config.toml
num_hidden_layers = 18
hidden_size = 192
n_experts = 64
moe_layers = [0, 1, 2, 3, 4, 5, 6, 7, 8, 9, 10, 11, 12, 13, 14, 15, 16, 17]
router_score = "softmax"
normalize_top_k = true
routed_scale = 1.5
router_noise = 0.1
init_std_router = 0.0112
lr_router = 0.0032
vocab_size = 13750
norm = "rmsnorm"
optimizer = "muon_variant"
beta1 = 0.9
max_seq_len = 256
Below are experts of layer 11 (counted from 0) of a mixture-of-experts language model. Rows are named router (the router's row for the expert), gate (a neuron's input weights, with its number), up (a neuron's input weights, with its number) and show model dimensions 0-191. Each number is 500 + 25 x the weight over its row's rms, rounded and kept within 0 to 999. Numbers have three digits each.
Before each expert's rows: a language model's description of what the expert responds to. This comes from a sample of Wikipedia text that the model never trained on.

# expert 35
What it handles: Time and place prepositions. Prepositions and conjunctions opening time or place phrases in biographies and narratives, such as in, after, during, when, until, However.
router:503501492486526507503484535500513518495512476500514487518511507500490504465559479489467527568503494497519482530560475548536548499454529503466500462509545475491485501529499498508562501528489513528528491545467560467530505465476521520467482520529500518524516512557525469504485457493473494513483461473503536525502516489504494536488513469493519521518512508462471461506555501513448487490517509486461513487474541495510497531495544538506536477486511537485512483501497517493502513451519537463489514478486479467495474519496519503492515486484533517485509482513500462517530527441507509518
gate0:515495517504553518496452512458532491497475506509486476515504530537504468473498498485492472517489491439458463511464476478499507546474497498492472484532510483516497467498514482506522435566456535494530492484498523496473486511535513519490499495502454475468502504523529511439474522504504509471509472480514561526522503505550543544511493494488477522446510500503513475492492474497500466479508489509496492538490491489477475488494547500538517494518501476470528493506502469457527504531491532506469503527506503442488494515476520472538544536455492529497478510452510480489466482523540522472
up0:495453475465522518504529507489492525535507461480482528505495473451512523501545539472521457463523482489452484520500492510536514524523520525488517512462501477483538464526482474500488526546506486446511504544479470532529514516461521514477530517512481545461534508494483493489528491487456497436498492501497496473514521496517487482495460484474504481503544448461478508459527487505515499518486494484520468487512487463496565552507523514504526523479505540461509475447514511479500494502535556506527504520473479529472497496496529495498527519531508495508500484520479521481492546501450511508
gate1:445512490458490504528482512520517538516479503497504499512473517538520477471523502524469503496507501507518495462498503497481524498499517511542475506478489517526472479526490501556463516517498497475451514490540505531499524475480474497480506515547466504511532499474486491499509472503517518491473497536537447501512472543476492538496502492524487474474427505490521497528464510491532504511541515508474475522492534492499438471442484508482497538493483512521500483486483506487558536471480496541525504503466484494534466512558557516477478492474509512551462513480488526462503482472443508545
up1:510489517499487478486481512530540461504558467506512484523538475468516494485514557531477510488493518484526522487491516468512493528511520494508512504496453494527511515561479506557476474510503520517503502502489474497563528469539489473515472525524482504526479532539535490540484511526501496521500496519523497488507513486503504489525472514508516546488517584468492491518515529480525456542517492564466507480461477513527517489514481546521538539433515508492496484473462540507512468485522542472505515512504474529539481481502516506500529530510500469517497457486495492493500521526497545488
gate2:548463491494503511510514452446475522493462490530497491476500480445506529497504517472483551466509504552504485473502551523496505536504474463463558461492509465494515544512493511473445505495483507509467495509505470497491503489523441462502530533514509506498511502517515538561524520506494509519508491523459458519490491516487487490480509491509503464494511496527477529511516502525531480544503461460485507514502524494494493503537479483515507507513482475512422488477499509510476499495495457478513516470507517534507484460473522548546502516478483544520530547501481497478487551482529536502
up2:517498485513473509474527494462491493475464506521481442488502514512471479526491501514471489460499493496528503475506512538511510490508469514517472511513485487509480521557503526474447465550504555544511500429493506515439510531513539517477517490464449471491505502479493477445452501533472493467487505468516483464465431493522524532485519482498483501506545482529482503476539521511513480479471497552521485502520516523500522500486500499510496512508507462497484468503532503517488493517488496505481504508485515515499474498529478509489471498539572484509541545503470495492482522498451552470
gate3:544533516477493496462497488473510452524518477501453480504516509462500531531496510482504456537523509512520465476504510494542546513484511511488532495470494486513495530487465477510481527479521535500508452426527511507505520506497438512478458534531465488502546491540532500509506541543470498530517459502521496514525499488508487533480504507492521517489520477471498517473496535513502514537511483496466517448482587504515503468492497536486462480462482501501496501475467553505513562472494515481515481460500501517498494482502481483515521495469487455510488475478481516479494455477491507472
up3:491526524476495468477507459495479493498537514473481515516475487466479515474454502486490520506574494487523512545528497525526541505483495522447517521513433500513470514501508494489460546501488512473500505505453492503468524490533511454518473484492498475494499472496506473515488510505501511481490531485509493439477519473440474530543529503501499535523498474444483503515537458474494517489492522524481496520478476494503509483503455520530502473527474510493486484534428497505460452498533480507533492516516484514491472474490521539559493484512520471512491541494506465522495438515480492526
gate4:502511453456488496511523518529490526520477455452479547500556486489526523456452485450479449476532502515496563496495469500506473569487499499524433498511449503493485498474522479517535521529476511450504495507475528506522458521498450527511496514482500466541529477502502558499519516517509501510541468507445532492497481495457518510483521493504489513498497503517521503482467504504499476520481510447496482487517506520532484501484505478502531530474513511490464505532514521454509459488508483484462479537516497478508515483496525486532528517500525490461490489531501518471490504460488496517
up4:549523480480501509469513513528508459496528483467551521494499475471490469489452533542488529443499506528540516483525495498480505537476523487506507503506400506502473481479534463517518486481519504516525506512490486534513505534525509494492495489469533529550535485492493462511485493498494518520473509465547437479496486515536526468478515491526489471514503486496559504491513529490517482499531451528504508515479485521472513497486467498521482469511502515509524513539538537504510471532467524513531534476492502527488487510525487506534555495471501481527515514521516542541499548525483476489
gate5:502506503479510545528516520434476488548481578503503506498512489447487546492489526511493515513481510471484496542456506516513566519493500481482469527527472512499479539470529533490544509482504474501518490503557494518507492489514543479499514508506499501530484456495549501512522484502472526508516499487514467487519521540505520527463523534468512506536516461481468508503470450490570516467496507502465487486532519479495508476495501465540512462508471529525497532514529469521485495500466498485489489542525494483495471464523475468483511493502513497467518492506493510484493463519500468427
up5:505517502514475524493463474477470546527574505461505483473518534504513472512477496434505541473491496477489481502446517485479507476489499543495481488528493529529523513506501490522489484483495532518474514454499482532515479539473501479475513503494472545467529516480488554513475536509481451509551486502487496495533451481531463503486502500492507534480468497536503476492517515490506505524494466511504486524488554486488492477492449524433513503514508505499523524516512513500487522490487492489476503513507506567520505497564486514545498512511472480515540511470532510541506491496581489495
gate6:508496472541508535507527534525538512537475503496504521495473495531484526446498498463522469538467510460473491457484476510485499538503488475469505511483498490484488462503528454490489499508494532509490518514495520540470487497481522545481500450513505493506538527521504513439565500508481495483459498548500507511515529490539501523547495494522511506554503513511466529523547493468527531495537509553506476465496497467505516487477477468488520477492492524522532503501528534499506488482450498511537476505526485471491500514465489509515474557433518480487518474496484497471490495467453458483
up6:532486487523489530515478511481529513503471492453455486493494500556535454498490521503501486525496506500511549494490503477509548505529465474477548483465495501491509486491513490484510484468456529490528459526538500518464505522451530529471500453543512541487523518518532538453513521509479506483485482535525491479522520517530526504494556534495480480498507530496476518548470491511516523505526541554480511439500511465493493514487476487476515507482500479522488512466506516469535489493484510490546479502524516491505512565501505475520507498469481529527535475492502473490456474509474433489
gate7:528516491524517507517491554490510480512465426473500559500507485478487495498497492497475464518459493479501555520508468517493510496490502468485484465499485480478468487486497502507514479488536470472478464443515505495518480507515517476513508501482518456559507520502503486485486506530503478511504503448452501504514452532510504502515472478454474497496494516516447462510527473494488503520513516457482497511483490507515482477476520522532553490495544514485496461490490445508503471447545497512464482542507497539501532483512541478518519484492500466505491547495467508554502456437478462489
up7:494501483444529505491515525523489501487508455472492481489461499486529487533479479497502494559482483449471499512459536519513506492476480493493531514509531464523503470488508523518487522477470469530504514472525492510522570472488516470456506486518518493537449484509488525582459501458479513520520520488506527525547490500509513532498535499494502523482485500483451550515523547507525473496469529486501524524528521513501483501474543493476501507524545501493516503531500481471482498490485505529519497486478478522488531528560530470529487492525457540494496534525523464539493518508468464489
gate8:507532468526520527502530496535516531506484467505488470512487495540536506476500495495508494524468520516475469521519514464491519508495473494496524467535478478542490518554489548467524533553549517517565462446506499530521473498512506528475475521505445470453514491512527541496529503508502485459494485505520490518504475507490475489507462487529495510471506486469482486479500498499543516511523508476465538506533512468558505499469485471500511481470498499485512510503496516512503455487524523442509503491493462501482443509450468492496540474566515509472499470478500541524486491501515541494
up8:519505485451509491494516509487512474509528529503495509491498504489492469518529516523489525523503516551488483462518514458512456476534474504534546520505522516499522526512498519503498499506507431530479482458518501527545497497501491538508481504473503523454481518468508477483540537505469526490569511494473513476485474509520502505499474489514478493514526532513534454496489488479467517479517483441511529526530506510549504489494496491510540526455522512521483508466532475493480441441504476469492478509459520514495498493479436518525479495505469497511531498496525428499486501522573523508
gate9:493492517489531487526509494493496509512521474510511546487480517469481491493461492480459539468512469477488511479502509529472470464511500515506478471514507542496488539472511451494469496492480493499514494536520490466540511497544502467528501463507498453510543501539484486478490516482486494520545476493485493490503458504479558449487512496503500492473559476526511485513500539499489497481460545476562473496584534489514476490479515516494480484489508484483471520503492465470517515478505479500456472504542491530486516495491526440534514523490437475474488544502486515497514531475475524446
up9:501542456498510503510579448534473507503497525513510532505476522520526522524483506523504511485518536461498499498490476493546496534502485484493521524513511529529508543469529513461512487500493507496485481503510477473494559521505539504510486489501525506461497509485515510516470459494475476464564496483502556515513477514438482489518512485506486489507539483490523501491507484481494456479495490502497507502496500516504451513518457532481504511484473486497464521474559494496571471485460453501512478503520486516542514459493520451520503509513474540486470481555503494511455523502535518443
gate10:560504521504491512498506508522542505516527482465548455525497495506511552557485531556482480539513509498479526519486480497535483479506481526496495493496499491530494526520483524483486505493509497489481512518477472511511464500538479560467511480500458434475557523512503516506455487521488513484515504508474509499508523534530499482480506486489499501506500439503522504495494497514472466508487497540473500526479499504487496501504485564533515480523502510517541517535512477533470483455483536495476508445463479524512535501494536527455511486465521446518457514495510543483527441513514529524
up10:524475506499473512499491452453524502496516524527447474496469538540508500453525494497500524494519505504491523533497500476487521508511480485511527476507464496508533489500511474531488511515493521488526532531527498478461530541506495525475486499503480505509526478485510535460522541504548565531485502479481410502503528525555476500514491502472485495517480515508479537543476499517520461515523491516518492505521484496524545474557497492497466529507502504473485487441510502488493499549514550554507479442500481445509501506512527543491486527466494497518511479504467475476506498462517472502
gate11:511449544498489478586473517495547482496531512519521509487546482484498512521505468507510525517507446474478496491530464506491482484501453511474513510523566503479501466451500513513513509510503536474522482495510508452502521444478457520556499520510516510521483465509489503468481513509456483515541540479491506541491523532501520490501511526501510508494502472497477461523501484533498517544530483515476532498505476537487514535497492494520488524500466517516557525519513511523487475538469576466496532484499516478472504504528525480493539480497494516495497458510490483481530541497494543509
up11:491510547497495497503529540544456500511534466510518503494508452475446500473517509497477513479474467529534506526481501492523549518532492526516513531447537517475513503440486511475496488496498503492495452478484490562477420501465508508500498485433547513513496488501511495537517506502508507516461498530472482498492487507516522514478464492440499541491516515513476464482513494509500499530474488465491463507496496524517508481468578523511526481485465489470468474534476511484492500465501509498501446502484495521500497520513503522528499483530514530533511492485479520482473489459553503535
gate12:509499515469506547527562464467495470507481501466511432515456520556452497427463501482488526461488531552507513533499520491510531529529500486486481473501486485505493487469535525526502509530521480495523500503497527574487459503510519517499477495475523498528502495507548514537492496502539494486521482464480498540497516526509548469544488480491504519510501515503504467485473505534516535471466490502508504535431482485518499499490505467491523510503491501519485493479453481480499504471472506469501451501471470475509502516488504509514449527504520506476486481506489503445474470538522486497
up12:536489540480472516483518477501538486560514539524480510481494527501509466480512484515518503464505528550509541502497559470509503502553481463478489512491479521491500495518462464508493485484504539490505498503468519535494471524491514498531484505527487534507472483486453548566523491478489466516476515488480482491488510451511502470525500519503490534491483495509466496500505491514505517510481453478521493528500466545541542506520516478504561522458445493532478532457501544490511506473459499483489491497528487459491482495500520525481522536532505513502556503462513491504492528528514432491
gate13:527509486525492483450488448503491480480463506508509482521507499451480475506486475480444473485508508455466477476492511551482462467522511490478515494501453532506524460506504503523496495469526540526463504476510481478534499428490477493520491519513511497533463561512503522515495473555510480489503511483516510504500498469462507523524515514495497516525511507499491498511485481541493474503483500501482458495502540532495439462576523477516501509528511473449475503519492477520520477504530485476498528522496484510528519487500456440489456481504527502533486489554504503510489444514535488474
up13:443526501535497531478509539520464439554521513490500460517464456565543448501475522497471539495521493454494537505475500490492540485506475494467521516546533534516502526520466526486472508486486463502482538503482508483495540519524490476514504478488552538472503470483493481533509454509470508509475516449510499524497497496491468456521500513506494478526513493484475482498502517428517472467515502512504524515480481484514536490488489487532504495501504486531506472527504497493467468465459495490516517504476494474481523504516528487556510485497496513477469489543541460489515517494539512500
gate14:480510506531535543483524502420494525513476490499501507502501473530490470504532519484496519503544521512493531521553513526512511507484494494520480455480476492511492505502498522471521463500526488508505501563525525489463449479486541514463523513506484444574493517523465500508511505497497511536477487462515489530460502478489512570504528462459492506568494508528497524501488510486572563493462516495491511479467516514484484505500469496503492526495442519491512508505505512511470449514513507519496479495519489520546492516470445501484485471530513498515513470513512506529489505494493473521
up14:482493463502520516517467483446488505509552520471493572507459487493493503528523493544499461559491453473467513537512512522478483488474472497482467473521463517508491508490473533501517498482523498487510479526497516506479505498494499488481494467556521474470517477518489500475506480471495499526457491498488469571485490499446495526539523532524490510525491474467543487495468474489508561519477531528505529456494498500472541464466441490504524502498525490512486466473515517543505472543508458518475476506516521486506492521498518476499506501511519485510500517518468450477508466520530523461
gate15:548457478519544522517476491488494512554552489524520495522511524512540520454519500512519524510495493547473531529482500481534489501543517470456487491521498510507504488546472490524473524508492504487481490512449479512502487471501445546523501509558510506511525455494497541510471501471510498486547540511477557521448509492498535503510477487582495479479477477486452465494502491467523520531498509521502526529471496498508495500480491480464492487503495518537501465477488541496475458533514500526496490517524498484504511512485547478535496532480506521459524474499515479512531493477531535484
up15:524480497501498481483490490501509521506505508494517483514519495507468489498508520490536528515468505534486468509494460508494522499500513495487526483527554514532524474490501487488464507515488499513458497527452477515513522500473458516503484504488486526479552511523485474499518470526515490474489506480508462508495508505499557485460492547492485503509487499469451489552483463533527489470515526517550519484521561474505527522515471509486507525500493490580498492535546495522519485528520557521455503542431460497521503531491490479504496490492447527505466480510540467528460563521493550490
gate16:530536503504508485510507473444527484551513494515525510508468500465479484522505434472510513508483492491468509530495482501501515509491515461484522452513471510488483477506509518503499498515490561511521508475481534524476539509528470483513523456478504471529479476520489490425455483475519506486471544485563500501523486514457429509513491491540529497514517514475507503474482467495554511472469490518468487484474498500521478515548508499493493524558503505489502479489526500514502489561507507473532481537502460470509491492551493451507469491511534509520531509502525515555522508481506524507
up16:532506456495493446478521475524490504517515448510510513491529477475501510462509468453476522515498490534507520533456501490485516506516521517488507507505474462500524535522476539499525514507487486493485480477492466552547485466474506497520485523524481513507529509526497487449501510522536539515467535524520497482491446500499539508517499536486507500518522511510487522474464478497491480487532458535482464508528515493547494525523496492469531515452484537445516520483537489465491524481491485508488437516466486516540522486515511489484506518528540467442474536426491526484493499513516462514
gate17:500511474540535510499503501466503473519484473476525480509508499496524517556486519508570568521486503493494504470453518493492505519522499503524503506507503520485530493502518499541474507516518473535476458529528463503530480512497437485480509493484514480526491494513521533465511491442499456478512507490499531522522481509551496510504468510511526521492476480492489526499494532474527440506506456499480521469495515486567525510508482519480496499482516533459557537529529475519558515515473538485523508489523478490500494518503498544538557462517527532526508489480456472478505522468503476474
up17:523482498483495498480482527505516494541559489505479517498499486462523486422488492484467480487518480478516527490458491508517501495503522524513498488529496501493511529532517506512494485493534535503532478510480471500514487511525458527483504490492502452488466492545506494539450459494529500524497452508515490468562499487483546497460490482483506517483565515477536492474557427594514511520462492541446490512488563483505512513501539549511493496518508493471486509499496533491503497488507535496505500512481492523542534513523489480505483501513497500493497486527500518513479498499492538541
gate18:460457469498533490483518485531513491459557502514515507494480482473485502479509475480487469504503493532475467535495528486523549512518506468491468465503542487483497474495486515497498508480492497486490476514497528510506456493520487495547514521513488472499524505456499474464500507555498542503463525469477488586440462515470524526517544493500478497500490500554508481502509503520542475494455503509534515473488524480556489480529512491488475467532524468505483523519519480457476484474510533496515550483518504524521497510503449507455531517515523514499509484511514527479483439478510453501
up18:461493516489498450501458475493512510505504545525472474495487550472497500511478488500493496504470483489483494539503468509498556523459484481547510536465503500475498513471533492476503483431502512502505487498482492512503495511546522484526517502506469543534482505480463493516524484513469516482502520521528537532503489500487485508503532548524491490485456496519506504467457458530483553478539511529465475560510502519483487450520501492524488485486447483508502529482465458510498505493546519496502517508537521529421515486482527485466496489480516503504489505490555507506482493553441481519
gate19:493490455510475504496556500532513549524497451470520475516504473499481486452520509500512495505479505470536502503492515507507535552505506544501545479506489492487522488541498511529519541482492520544492496452511510513487484484507488505487506483527494485483524498518542542484512511516470498467494508556497433472532517475498518485483511484533498540536535505514445451531505478467476494496536512540476448462455493457511506479508479506507496438450497488532503526517492534541543506503530508508512500537500477494508528450504495487491488490497499483563502504497462529498473488493487541499
up19:518480523524498501510484468493524503481461468498484517515506496449546466516505480502479516517509499460514480509492507526531517519496528474485477516516544492453508499497545497504496493491478498477537477550477524488542480511519505480513519513487518480500491467517510480489452514473469464501498461487493501492534481503531483537537540533482518487489467511492545474497523519513500509525511513469472510537435515506537440526482487473504495540512491477506493470491575483488537475502481476471528521513476480504484480584536513475501524526480472531486496479503517464495513517451560527455
gate20:472503518495503517490481501489493515488488494518491476510498512517501488494500515518507504518493535484492483512547494500521491464473490442469517514547509511494468460531509519526513513474447526537495492483538505482474465492509494491510503526494516456562522480497460488494481485497488505473509510500467513514497429466532540454485524459483500522505495450505447454506498479550481452461547479528460496540489454529509462498481451490562502479547483512497525502475478463494541474495495478510477507497521512468474492497515525534532525529485486549481513519507505460501520538505465499466
up20:505547529484513526520492477501553514521491505530489490519445510512462465507452478542530456515514511503511494493472476519527464513524487461472485543491505521491512537499463460511503542505472549516531490473556519463497522482518481467495461477476507478541555544512517481493510506472517465484491517522480479500526519431495481498504535520473492495481477475459534508508480495433489468516467500498506555479526504484523444475481499507513497517510516462447488512470472505522495491488492480460531481483513527522486519514473533482512492530517500511489474501475486490515500449514502517509
gate21:471445512506504477459463489513509540496474484509486463499484498430493523487460512493480508468508477542470492441482456526500489498515467496520563503468481461464519538461524522496463540529495512490544504495462517511482519485490531497502498498482453497498505502509525505515510471504493527441506433506455521506479422524483469522488480504500514513475489533507514506527467513529494511501507526535459496491489522484546495476507501503513535516506548494488481481467501482508517521494530506482472526489484495542489495478448522529465478489511520524513456486538530491483480500491525525492
up21:475466465524465513462464505466515509497504460435498435503509534481505509518473480531538511541488496505492461526480510500480531491505491479522497521496482527512509492484501486521534515518502514478484487535459526484486448490492495453468530529542517518457491502499435495515485478509521490517481522549507513467524518479519509480476471471482502503422517507496524532515527507543508551506564492519534488495471479510491500539522490503501502515465474488474539519500503467504497545514477555514472507511493511454515519528520476526518518467515470529520475476504534481503493507541520499496
gate22:433500482501505455503510507495473503528506490478478464514448503410496513526503496459492492513454447522503533467506510501522504503496513511536488484459500477495492495477513488494501522514522531536511491474489519504487484469502478511485480455446519510510500466534510471501498481478474484506490521502533483495520472496565468567495478510507497510510483535488519506480501467551465525515496527500460491562482478480509439492507508480499538510536499513499503492495498497519540508471512534501480487504492506512511525426562504515540508525502519483478529534520556488481505519488524490531
up22:466446520521510487550438519519492519469483475521516508509482494491499521481487507507466470492499466455475561504479542511460450538514495494525503469487484483471497522438514457539490535439514494543501504499504512492489479473515526479520537459511546531524510509478543520517488524509510479530498482476472522470505490519493516514498532486530481520546534525501492453506513517490527475481479472464491509469479499481486481488497492460517502517475543504498518453495537509500468515468529490479506479496502499518483504496502499539472574506489505499508523486474517504464500487427521489484
gate23:499537473446490513516484540513524510478479492484470490504489507506492469519478504527518529531514538546503536479488506520521474486534491491439464489535481430488515481441453511541525542550466480525517507511546466495497534497485512460493491515494536499481489505515500472498512531447474476511492490493500483514506516484529512496475459504512512470551535509467493495519567501458518474522483460489489519508484509484519518499467457497517508541513496484546500521511528525464484478491544483537482499445534505501517486510479451497527486517524519525470487476496491508476482476529516489507
up23:462516491480475471475481465519507510488453513509468498503489490483528490522515486535477503493458518529484508463506505482521514482527474456483552489517521478500470524514535533459450565472476512475486514481480500492510520478496530465497516485475525531476492538465536500435511512544489478529551498531513495458473489515520525513463524522519487500516482523450475498515513508456496509457502510465487522504491468530522514501508441494469493505511495488498527472518467527530486467534502514490530512456489520530516550517476500490524468523474463476509492471520535511486473484497448454494
gate24:486515519522473462528493503515502509510476507505512467496524485481513542499474488457525520489492507512509466505494449534483474472474524520490486500530473512550496467526500469518513486478518501524505482476487494496477470516434496517494475474488471486481519477518534490441493485458553505482482513481457453488544496489566485465555476474506490437501535509490541503494524482538492468494443489517491540498510484528533496522489521506507522492540498500476524507517565494503538527546488528527533451476484487493468525505523479522520530489476495501512494506482468488459505486514458494527
up24:499485503481526524479537503463515518512434464509518482489523512481532504538535470486543466483480467464478487513541481488496442465520522505534508492475523517515484524539527501490518513483512532509519542471488454506522499520496471505515515513504492473547499507516530489468456532514459502473522505493466520424468516507508511500491499502531494509492504532525494449542494500505529455473510471513498475511491511561505522487495514483526512484479521495513509498465497470508535516550446509556486486485521500483537477497482465505474521464471534479512532472446497494516524541481482490474
gate25:471515466491482502475503485507531490473507478481520517489486483537499485485514501487522526477534519550457546526490488523476482509526502461510500468479470486507524488503533537435470521523526463498450503505475499518473512489558522485523488489518504468508513504469484514543479537517516519482503502509491474465496522532533521502457511493530482472553524492507516530502513510528514551504505464483513516505513534514489489448499503462439522466528537493502440519491503473520482482496486478477538505490490481557536464521504449526482484452496486548491540503548511467459498498488497486505
up25:489485573525476490501498499535536539467510557521463518502540533495517507479505489492501512507460503516498500507500479502501433432510524502503546481524452467514493475583528537497469517444519470500491479496463526500477481498487489503480510505481565503516480492505536520525460525497519503488507479515526482499469485488493510472502516485518511489491494567508463522486499471489510479494469538570482514474460484447518499514461490481511467485507523503540484486492495500503504505531459528516470491484501497523510497500501546514496486501519481513531499529530503512494467493474463510534
gate26:518549531545472522530515460513487461496437491501502468470489537464518538521457495510518518511499497540516482497505511492490507535503482496481465497511453486453517534490488535525469472512511522488514486503475511482520492486511539501518511492477512495515507502515506505491498468544520477487502529456534525499572472523520509473473442512510483529487428498479506543466486499526474537490488484524529535485502504494527466494485513494526482508526491449526484468512486527438505511500499449481494516476518475497481472514495514570495484473542522494530499487506498525472502506523475510559
up26:539478512491514488509466475512511529471496548502537502501511513521489521512497511510502498505496523489523559470494499498500412511492458500494441460465513542493523489492508505503461486474491462474477479518492497461509543458522518499541467509468525506473486504492453504518545515479477485492521496478469498492487506533471503504487513516494466462535528475466497509561517507461512490453506521453538505535479487530524509463488455514510495493475494499502511486549507467502502511476552495503496468465502515504474497525495511515559522492533504525490528485541492472517501497469436550506
gate27:505529458505520513529504493520502517509524489494514436519503469508525489499541484531503466543505452516512505514538505533529533501487524491479487512508499485521511555539498520489521484533472488465553488514504499520528442540484476472495490500552506495521546497510474507499496504528522476502502468447488528514503506502504530515516556496504499492538516508509536457519493506530522484507490471446493529447538467533513473516520513493542494531445506518471539490525474535532476455513482509513530517511526488522523487473490545505476539481511544505498486541503540510551482480473490486492
up27:493505503488512482487495493500475494506500524481477510510481557496476462541464450484542508484496516482466448453538499521510465523495487545493513508467495505485507448501508501513502473481509488492506498512497511497530484540452479518471507494489558488515491480499494484486514550479471504492453484476473506430503474510537502524515549471468499541498506568526530525511512466549498475515503472468489525492504505519499437536485464482516537513498513505502479523496534514490481460501479489494440489492518485470483513488511526533499426514488483532485493443515473465522514525516487501501
gate28:527488476476502480546487472533476492505536492488507495479505500514470473480493484460511531459531490507548473477504536516452484464519509519469476494515523478464521536496460470520503477518503451505500447489540522467503498514522512509529490496527547458528511477532491485496490495523527490495474512500478447489482511520512510505500494500462501505481520543493499507489483495569510512522529488480480482493525532479518511483476492512486484462538567506513541484494493507495460491532559525546482529506495521465479538472544521486477525517499486497501486505554513520499496419494493468548
up28:550457515528495488491536519531463481490497497532517499484529465460509481494526578517512493530493460479486565511514499494502502511501476506494532523498478472449488485536481520497503481517496521480505547519472475516483499484526516489510490490536522513491507506474519482494531487503502501479499560518529512463531489471496514494465480525466530533512511519515447471461525492438496534469477488561528455510532506454516544518556501502497518501488515516500521485485526482503525519468486505486533502506491516519478520493461506517547513466444491501513517494465537485491501481465556487487
gate29:449494480521510523486486504502474544506489473484519469510508503511513501449558508508506494510495473523507515550500464493507559523522511501471484474487508516551489433533499486494494511486522525493542492520499517485486526547487488522490525461471487474513473504540499512490507511491503452491508470480527485530534524493535530443515532481503516492545466466513515494537487484508540514502505491534467472474506518501530530504457480434496481504434466497502500466503515532504510496525476536514499468495483509475481464541503463539532492474502500514512512529517515460476488565486457493478
up29:504493480488542485523492502474537480503486481476508493498521517463458487501479520461467531522495490522518465459523499539490545496486490492481539515499486529462490512512491482444490501483500473498453515471515503499526498479519486505493519498535500550520525507455521465455558529493438485471480497491474498423495521483474473532540588536496510495511511462521501484505512524470483536526522489489480472467523514526493478478507505513511515491520498463496496490475576509535508514512508487492477475483503538527481458464476504516501524510469510487536497550505482465498499466482513500494
gate30:526487515543523486523535516504494506505468478498472497505468534502487496497457520490497527515508483504511502492567501519498489495531467495483485546503499539505496497500500493521450515516542497464512503542530490543493493476479537480489491504473479522537548449512498468501496521480509531486519499562523472470539515523500535512526495474475505510545493483468507489500501476523498455514500496540502467486513518494509488500512493466440497550474543500468485510482495508526487532484540532473546525492539510504492488573520493553561488480517507494501491518491441462513493498500455469547
up30:476513510496504475544511517506508486538491512469499502495471520472503524506499524494485473500475469529479485517514460487468482473500484471576508539472486507510461516502520450498537500485536541489512548485517507529483530519505476492485503488466476563500512505489552471523437491511523539533540491507521518505506501517533457547483552534504512455521502483528509508534469525481514488529500490511488469518479489513486455476517522450485491524508493490515487512501512518493483465455485519493542486461527506486498530517511539504452517469448506486537478511515502472534516502460509463450
gate31:497548480482510471533495521517516483528484516482480462511497496481482498490518485518522492497536508507499505524532493480519542509515498492448522517513456533517444469537458507536515509509510463490511462486543499468471551495490500514528481550474519492505500464504513463478498460427499508513536480520496513535527546492484473506514544489516501484470514434497480529495493422475507480510522478524510546485527507500484444504499483521511522445543504493502488527526530534511485447469501501501491518473489489493492510512493511507504493485496491502468473502546455517495498468547453493514
up31:509505512465511536497489556534480480465487456449522462495524494495516483510498487491512549457514485510482485512501557532527540501483481496536504484523458467522463431479495496532466520479491527465524538515480501503500505510512527474523506509499485490479505435539452483511483522497479492473511515490518508497489502488482503534502465518520514475463501458515513492476529513480479496473465579527484535496513496521505504515514518466507533439504518485465458465531511472483502476530460495527517502530516517486518477487511489467501505486481511493502466555504559479485484508468485498464
gate32:496507523490484496507521461472479491502545533481503509497488469517524466527557496497459518523495496550550484469504519553478512544495462541478495471518461512499493480522548497519522565548501489492467483486471517481529493486534455509534481526533508501503491533529487515553484490548489512535508441494502531537491478484502505522455502489511499464506575508478462524499501471488485520508512510480472508507476548550487503541507444513498476492508508498495483540493521497500498501540497503508485533510527484453474490469522505511509536488546479494500517524499482456486505483474513507487
up32:508506461510528566491435503492515497511511488515488482503510557503488493473492498496504489511500555476522485554467498464517538508456489496465525487451461486443503484521506505492524527482500469510513464511464480513541553451498472503466539485517534521510560515517512519512521496491548463494426484497498500501510517493489503513545502474496518549491502478457448511484516496492538488513496518508490473464517478486488505506498466521547556502478485484449479480555500492535453498511545518485508501470524511495492499478514516502483499493522542483497489497497483496503496478497495530517
gate33:520481491521501511488520548444514480456489513525464498516483530469481513520479515519492468525507452479478473484471496536482504509500501486572533484484487502539481533551502494465505467498540524468547480487502526533530493449472477493512474522505532468564453502478479536476479489498499494485517498471505543523485495585493473492520481478501529549470521504496499523500501472560493504458483491499520464490457499525493459490522541494502483489502520516469518503511488454520485498516478528512497455493494475465504502474495494524491455487504510534511502493527514527504515470488497529535
up33:452506468468481502519491496483467462537472465498511493505488463524519500531458468525463504489558476474480503502526467507468570525498484479501517500463509491494500518504474518515462498459467474487514480511535502544501498508498525499460488495486522463488507510512490477446482533528473493504482496479564520492510478459477481517456546503548498509485505490504502478502498500473476562465452536487511483518468455473504519521508508507516460497496473472516516473476523473502503530520531475514539484532443515507491503476506502471487533484438498516491501518499458500506468501466469486461
gate34:509522509491499482508546511553504483497493498453543509508485545549498504521492528500466508526505529494540487522522568461456540544509472497520505542481490509523506477507477473543560511484474483518465490532535511488530456492479493492525484507510474515466472494523495526547486496496544511477519501508495538520533497485485513475541496502493491480460452550488460499495490462555472542491472505497498464542532506483481500512478473517453479493481507517517479488520518536497484505466506481460479448510493511485517488529487504504489509493508497537485506457562502490512528527501529525504
up34:517517533450494512476479459497475524505526516494545469503444498527465494524520501477516463507527535523491496505534497455520488481518510504473573475521516443483574532502492501497499507468493488511512486529498484480457517510462533520508465479493476507500482507501512475497503497468488474485481520509473526501494484505476505508518483488449488541491544495518464554490476512485526534513488484483479525453531526503508518490485480508479496500501487493506467528531486503548499470514551501476527501518426500513476516513521442481444454476547518497520489496504514518510484491457505534475
gate35:485504456545503496546514479540497529503466458490515444521530498503502510502455534475467509498493499495514525505540476498525487476523513496532536501512465474505522525513488484517483490539500544519492512548478495509508537479515499526519462557479497487481531490499517487527477507480548465499543467474492498494514478496508506485500492477504525503510512493447527489538535479556528471538485490462499493548412493502483477457476509535530480515496511472529472471471533492505498513457509497465553465479496500484484498448514522501492471478491478479512491482483472477500541492484515471535
up35:530477474504507529479519456521482447481488527499504532484465464526523477512527494494513512498526492472497473501512485486492541477495498550541502520491478501452491522505530506525499468494543478513504495518544476481494535515555482534491485505461522490476522504477548512446503485525498484523479533460540468514546506513485533436474471494507483488485530477475492475525546487482523524484529516509494549495486506460492500531478537471497491545471529494494523530526492542483457497517476491506495513529544467477436483501537535501522497515534466514498483497526458476516516532480502525492